config.toml
n_experts = 32
router_score = "softmax"
n_head = 3
parallel_block = false
Below are experts of layer 2 (counted from 0) of a mixture-of-experts language model. Rows are named router (the router's row for the expert), gate (a neuron's input weights, with its number), up (a neuron's input weights, with its number) and show model dimensions 96-143. Each number is 500 + 40 x the weight over its row's rms, rounded and kept within 0 to 999. Numbers have three digits each.
Before each expert's rows: "comes after" lists some tokens at least twice as common just before its tokens as in all text. This comes from a sample of Wikipedia text that the model never trained on. Tokens count by the router's weight.

# expert 24
comes after: " |", "|", " in", ",", ":", " September"
router:529461518468467521489464465522572471492496510560459469467526500483502479426491536492485547467505524498539581506455458532473464483535480472508521
gate0:510561423546504505496488481403501526462506467446422471545460524531538510482464511508488514417495462447490521496458500499499529473570497492452533
up0:490558526457513459490445490477454586466533483531511510532538465535557500462409585419451562447444486497506453519435555432477504506506518495506507
gate1:486520472535518493525477525566502479517601491519486500487556484510430472509610455521455593574448549474516546505475481490514553489504541472485494
up1:482541523521452489537567496405436466504441512476519460543435486456547526510423513436531470445493504528506436563508550470496455532501461459549493
gate2:468464490403503548478489539480456497520525545497494490503535492474523419447520463509504534522561473542527495519565498479535507523470509516487509
up2:484511463471434535534484464486502521501468518484480481490502527490514573547529502475471475461547430440453450427475516471454457455467477537436473
gate3:448540502486420532453444493563463445546567506467460481514513486510502491543533524499528529474558582474534542512495493490586527454465543510468533
up3:495498456532523526588530469528490477504375463508489574473536535515525502466521472488521468532461488525497518513520479481472539443541450490498474
gate4:560437496462475526526519473525534413525481632539577493529512419527488499484497512456536574456424500571594586500510565559496527490501459475541540
up4:510523546472545526471538509543528619492440507503506542516571557469540431469493505517504447463567456477458504569510570435478427517452543522453535
gate5:438468435483517571449505507478544515458528471510457501534464517456430518515481497519473524481456558573537518470454491497482537579487491594545416
up5:510511546479533492468484481533456459521473426527563478537521456470449470448525505433555519535544510452503473560540613555520540445531492414483498
gate6:413439427441454436419504517427533469522523516463535499528492546568434472463484501529470489482495528544421484617526459543429476595539492458514448
up6:509516543480470486549611544533487489487528482522459555447516496468548492498455506484504544489498495498531452485501511456566477481446561502527482
gate7:500476521510497534512498528607461478584522491540472520528546463529534541513417506495458485552529531419495510527469460507530501558513480472489511
up7:471507545450534495537482524529409442538475541521483523509570476536584564519434523492466467533516520430523495468462439513483503515548522460542532
gate8:518514485529503547538532474492558515477446557533499470497551463490505557527472572535528452505498453502461551547488519578459451528472539482457469
up8:521500582530504520462490453491474488497488447439482574499492499479473544492494503520456487421498510458426523570547508528508523506540468527539491

# expert 15
comes after: "ed", "s", "ing", "ated", "es", " due"
router:534441525488465536518469449500528538507464492525415449472497429449504475506546517468459539479452504442518529437453420537493420510530526515468514
gate0:497515449479568553538487506538521438487462484568493544522459504523444472533488433406461583535494487527499557504501517500557486581443459398521424
up0:518476490474519532504493489509503469519479542494492511526609499486478568516491502498513548523530501541436474495439513500523473533546473477475476
gate1:477470443549519533432463499471512474502527491474500520534537509568562517449478557537502502533480594552476550517513530496469513589498536464466560
up1:454497560438481527558495502496496491511446489604492467512476526500499481542535472442440469482438468500548477532490484510539468453526459481542493
gate2:518423497483528475497542526502552567565455457488562456573538480484506561518534539545522561491589499423477482480459559489515525526489415441549494
up2:519547506504471487513456492500485489439480448503433554491515498463505467490431491454503456509413477600506504551538487515444487442492521538409482
gate3:453497479461517491546479466521475493500497591474611575423593491487548416461473443433435510425559511520522557519517518476483421494526494527451449
up3:473512461485503456546488473495410513540475598440560550492553536503567471436474463435449496463542492498499516529449484494465477499536459563376425
gate4:520455501480494494513516534500466516494476522506595488501480509460452527534516467520573507448540503508429557481544402504510492476424516484477486
up4:499541525603507487520538508555499446487548466438533474485512487522479464493500432579536468497566471505411485480539473543483520549520456589405417
gate5:520552379518486537534491453566530498489533486497499516463469473557454503473465520508494458530580542524514531510589506475519513495493466489515536
up5:554499479503461466498555525484520425486482539463482591485510545492537474520470486519532491489519427468579404472493516543534508548532489410505511
gate6:531553486482455521509468466474559470532471534435433543487560517476491501443558554534395510485489481462520538457470469485517496537544515453471503
up6:479559452549543526481548504503514466501485495463472519528502522496498456467443495493381522451455468480479537427473476461477506571531470484525482
gate7:549510566516439545506534538538487502500501505460495465471551524508512543474473552509475521460461481567478516516481528481500526553523442558513489
up7:466559530514568549531504472482474492531508547563563526492526541529521465553554428500424533439550521437479487490527506489472490479495497447466489
gate8:501463543446566513489543512494480576529447506481498453489432531503527442528569517463513429432550457494586463535592490512463500484509526524434524
up8:442533530467473548503494478436479505473439508507449497515528413448479505585538473536495496495565491467566433537522551519530563492466467501513468

# expert 23
comes after: " the", " a", " of", " and", "-", " to"
router:549450479438498584523454466498541538511457477545458495479483499448480469474511513515496527485449488519493565459492488540467423497559500534473535
gate0:566499472481545480559563490547586501460510524466510454495467451461578516586474498491537488483556555506477504527483469530399401469494403482497531
up0:478506509470484614456457436532428521525436529511521485510532521541442486429594522476488428520491432488529483538497488463565578504508533486479475
gate1:479443506429530375566573485536510474568492519516547498518561433518493511504540479394457433468601509510541472522498498503509520502453447482508523
up1:484481498464484427511528508486465509572511496506465519502509437544542490516532548468505481435561471502450466511502431505492423557473492456551470
gate2:516463502464492474473526499507478531518519440513489484526493407551469454469438528492539487482508495475498486531515518519430433536536473508518468
up2:475513432558497465472527448476508529463495565450521545506482546568538504506473505548492565455519410473492519482480592496536513465408494466522487
gate3:568430530549506456533473455488527463497462486496445543517506571477440511531410552484477499478502517489443581536490419488461566460497451480503481
up3:511500531551531444459544491530447457471522516571484474535543554501457499529494509475469500532484470449435579499507476538450486465408471466547451
gate4:496522473507550509487495496513551461523461433504514495482461463504516481542515470523539528404515506447551481498460536498449512492530515483515541
up4:574494514468440489515479568537449556495576535496566531531492508506488468478517488486498503566490501538499509490548404506578489485499459575396437
gate5:514537484476473517416563511462543460482527513407446494516565517495427440556540572478519478498476467474467477557458491481509473446513425474468433
up5:482532493447519574615483528502486410531464507540484553500494476472427546512446415481450471440538487475496513517468476559504439567479502499512534
gate6:551482566454580503485549542562478564521443408574526506506509488494482411475531501492500509521548599560525464469483503521512505549584476486460502
up6:518486554401577417441522558573465530522480417542553469476524476511431473479479497510511541534597546487482497482489537492494531537503485483445540
gate7:484458492432468516558500534478541473454437462431514538491481524558457520516499467483505492469510544490469402516427484573508555500490487573505524
up7:472475499543509428435500472532514523540571533619537451494483543480552499460478504490509512508457542523534564465550479407458478442540564468536501
gate8:475467461469497446475476578501537473563481413513409498554463491478474426474531453557521614541486423553499482452497553618549541490447533563515544
up8:545513498484526440577509540496540486476413498542548504501460534501504482463615550490465463467516532512524540540547459431475457473497494475571458

# expert 6
comes after: "\n", "-", " the", " T", " C", "C"
router:591448513444477541546480520524562525488469446574503458467523521443476487431507497502502533464523499508551525444476541558455493449515515568477488
gate0:516433557490482422614436489513516551528537521540453497573511499499509454513528505515581517496484472577475538526504495558493546476549533544365446
up0:469467484544455562470507470443457491505425542423565518468556515513531469505482459555485442479587524482499535504539533440495519491450512472532546
gate1:503505549423540515529407441430474478478504507469505518488564522509477476462379505521566537561527441491513495539544548563508506442556519481517455
up1:514543523466528480502428455495483470472475470445471479519541576546418548471400453514569485601524451486549547524477533519556531470538575524513461
gate2:569480451521494521535537577504619503496477576488401504525527497505569487470487588541488537462467542424521552422499474552519472492441507487473481
up2:418571492507511515500459473439400465515487420544548529478472490513435451491493434498457503475487446562483537576496469445528483472502478493504509
gate3:505417537465479511511476499588513450473495419554544549480498585486483494477529501459508458466495529556481460477563508502502555521535440480458548
up3:496569444530455557455474483523510571550483497509451481548463459484485453478469568511425441580470457552471483576501514400522520428492528489538512
gate4:507505502551479493570524514517494463463496511519528496549468544473505475430516562473553508510475473545472533438513488457485445541465497493431465
up4:532509522428525521465478492473543495530492430532430463522537427485465465550457479501436512507525500455545487536476519554465566463524544476549513
gate5:557514550534404476524440462535445554531560482582514507507517448556460514436469451502488483479463552548564505504540471400459500398496477514441541
up5:544544562565468490509449460522446533572547531543512480498494497556427384501458481575466527522477585559446455487552550507472519519458479538417535
gate6:461513489469458519522525526499487505526489561550502434425494507429495469537510474482483526450544541476566540529476580487506542547443557504468467
up6:470497517500502503493521586487472511448582429550515469488424530426475453505504473532562523506516477494538549533515427512477565474486482505449452
gate7:463524521523536499468556483501503435540579501526516492486461498569505466582556558455490505500490506439474432466543517458506456431517517505522529
up7:394582489540500510495488513522542541543419518470508474426572465493502496418566484489541507486571571522536516543505519540493515566457483424497477
gate8:527470543483521574511458443484561507530486527510481533429516449457508463484488542498477468515498513545544480478510530491466496506528487553399403
up8:490483558463531554538464491520544517539478459520444563465507459470440483536514525457501404573450489509553412500520463489546465501570459466424448

# expert 2
comes after: " as", " is", " with", " of", " in", " was"
router:530461504483476485471479487495512498488494474571493499468533559461493482476565494486507487476513576533568515437468484540493430495528485540534519
gate0:484491517519498468447534503467519530534543461524454492506481523468462520486442509458492502486468498575459513464429469554556499527472558493489432
up0:550508472531488465559449505543480459494509540513530533524489539581553569466493431518544464420488538500545492508497513510449518530525537422456505
gate1:497491567525523464513531555506581519492533412447491479558467505576496508529469525549480491492492454409498520463466479521446532538458500540545422
up1:495522531480524407491471550565481501481542529515454491514513424548527429518453507529488539506578478385525525486509590528468525531512507525569389
gate2:446505464529548497582496522456525464492521488520489485516399512497465474477555442475469520479486463453538471458454485466501569415560477512534461
up2:475593462545535492547454558468488571460526481431525440507399521536445540511497446482487518432511451402472474495446510455568447505502564542438475
gate3:466452505468518453539494454492474498508494486449522486510442517473506476542444536521478575541546547465479509549468438451536560595536478493501558
up3:464509477485452550571462432581546498507515529496479489487513549432539504484450490485431519540479513601575541545417458491559467494512492516459519
gate4:591588481464571472472524471423504519564467507467492512573500467520515536471458527477469532514501529479498540451455476504489480479481472544486439
up4:540501531473528446498514478471545520539505460573510421471510569551489499508445460456470524472520528482517448472563542458513466434519549468503543
gate5:451538439486518465473566471496521476493520490490531529586488460428509513473493501495515483552467476512494532476492486555616520538528490420481507
up5:479540394473545502446498505508500461537505504432528586578529500506490494445517412507511527546457451449492482479509526480560501558475492430510516
gate6:530553464540453498518470577482552537506562543572484527516457465471467506487435484479449463517558523506528569462486466613520448495478503464463468
up6:529499523556515421522406465459527531499559491454449483479422469479533539480483499432481470523476531540549486448486533586477471496551472495438564
gate7:536436456480528473514519390518418498580511523519531525484435496469503498483512445494466516543427444495507506497489564524468491550477464509484539
up7:410518532501447499521543519495515534521489483519474537443553509494477536572584572415526503506551478510491467595478470418535481460566566589568422
gate8:566501493459447487413502505488501477532515406526475535547535520514499434510488478449487464565520595467461535500498579480476523469510544440549485
up8:475473551490516503543565461471501493494512604472497510566574456530473553459465516519533500450512433531457464406440524463528406472515474567531559

# expert 26
comes after: " ", " 0", ")", " —", " 1", "5"
router:536478503455438522544486468495520486519420500550435480502557449530469505486539489502479508448519495486542516492442496525520402503519474537486507
gate0:444498509555477517485542543568522449513555550483530553445522489450503412493509498506488507555495492565471465492494440481543518465532563479544505
up0:559604516516402607510488526456536460483462554517484519468511543467495551551475452493485503476527436472462472518511506473526474520435601509517528
gate1:565509469565475494483480461514578529468478618483416542435497579479568517498460478452390529447452508538500497521503517528480497494473476460490535
up1:456527422568495488456501478525613530515491565473438518474431549489534471469454463478453558504448480509468488451515469522502532469446524493475498
gate2:522479554479492525545462477569493555498602510523522458579520537472589545478557508517497430464483452544554589494432517515481504444468478546441492
up2:567509546517502515521524529528449470527556491580518522510511488459527532518468499480483445452417480573590535455422457513497571524490428492503511
gate3:440489522462519498524530537544500477564472540501553531488501523520498506419550537457494494552508468418492459472527414514445485469544541495491550
up3:414555510506499535528487503596457500532433470542544496481506498534491553451518495603496541556533484455540516461526438522415481490491512470460529
gate4:508470449521542525439566599488528448454498475534471502472454529447500523533492473515472466481501494578474521482469500468498527451482512443505421
up4:470509470497571484499487540558522453574417454519494506474483486503559436456526474600530529506502473489544454479535511498472497506404505479544510
gate5:506481394485472553484528489473573506542486442496476442457563533483532417514483521445569518491551487524487460532508515463492548437446480522531513
up5:485514498496541569524476535507474510503467524444501598473488507501508448462456516514462539450508574544462484486445492481480512484473494486527457
gate6:440461479479464465556518489487454542535488508533510507529526496485573477508445527505499478528460397543560440399498532492463495499505488519484557
up6:446436479464509461543533484476471534448556507567493508495561492515538500499468506532468397559463446516514539453556507519519498503549442461455566
gate7:516574499613528497500464533429561465501570479570527545483503489558555496456514479445562511497492541592534487506524487517521449454491555475436485
up7:442482535488466479509461517587451500524450488509457485481537481527506479501452510527474500438536504496544545428523550440496507485491429436536501
gate8:455504538529526496546477456528494474604551541521558538556488540479467503518581440491532424471436466486556510480542468495529554421463512501530480
up8:532487487466513512471432519516539526442433504529510531494487514479497480465458446535477568448543519472505436475592492472502552490539532504543513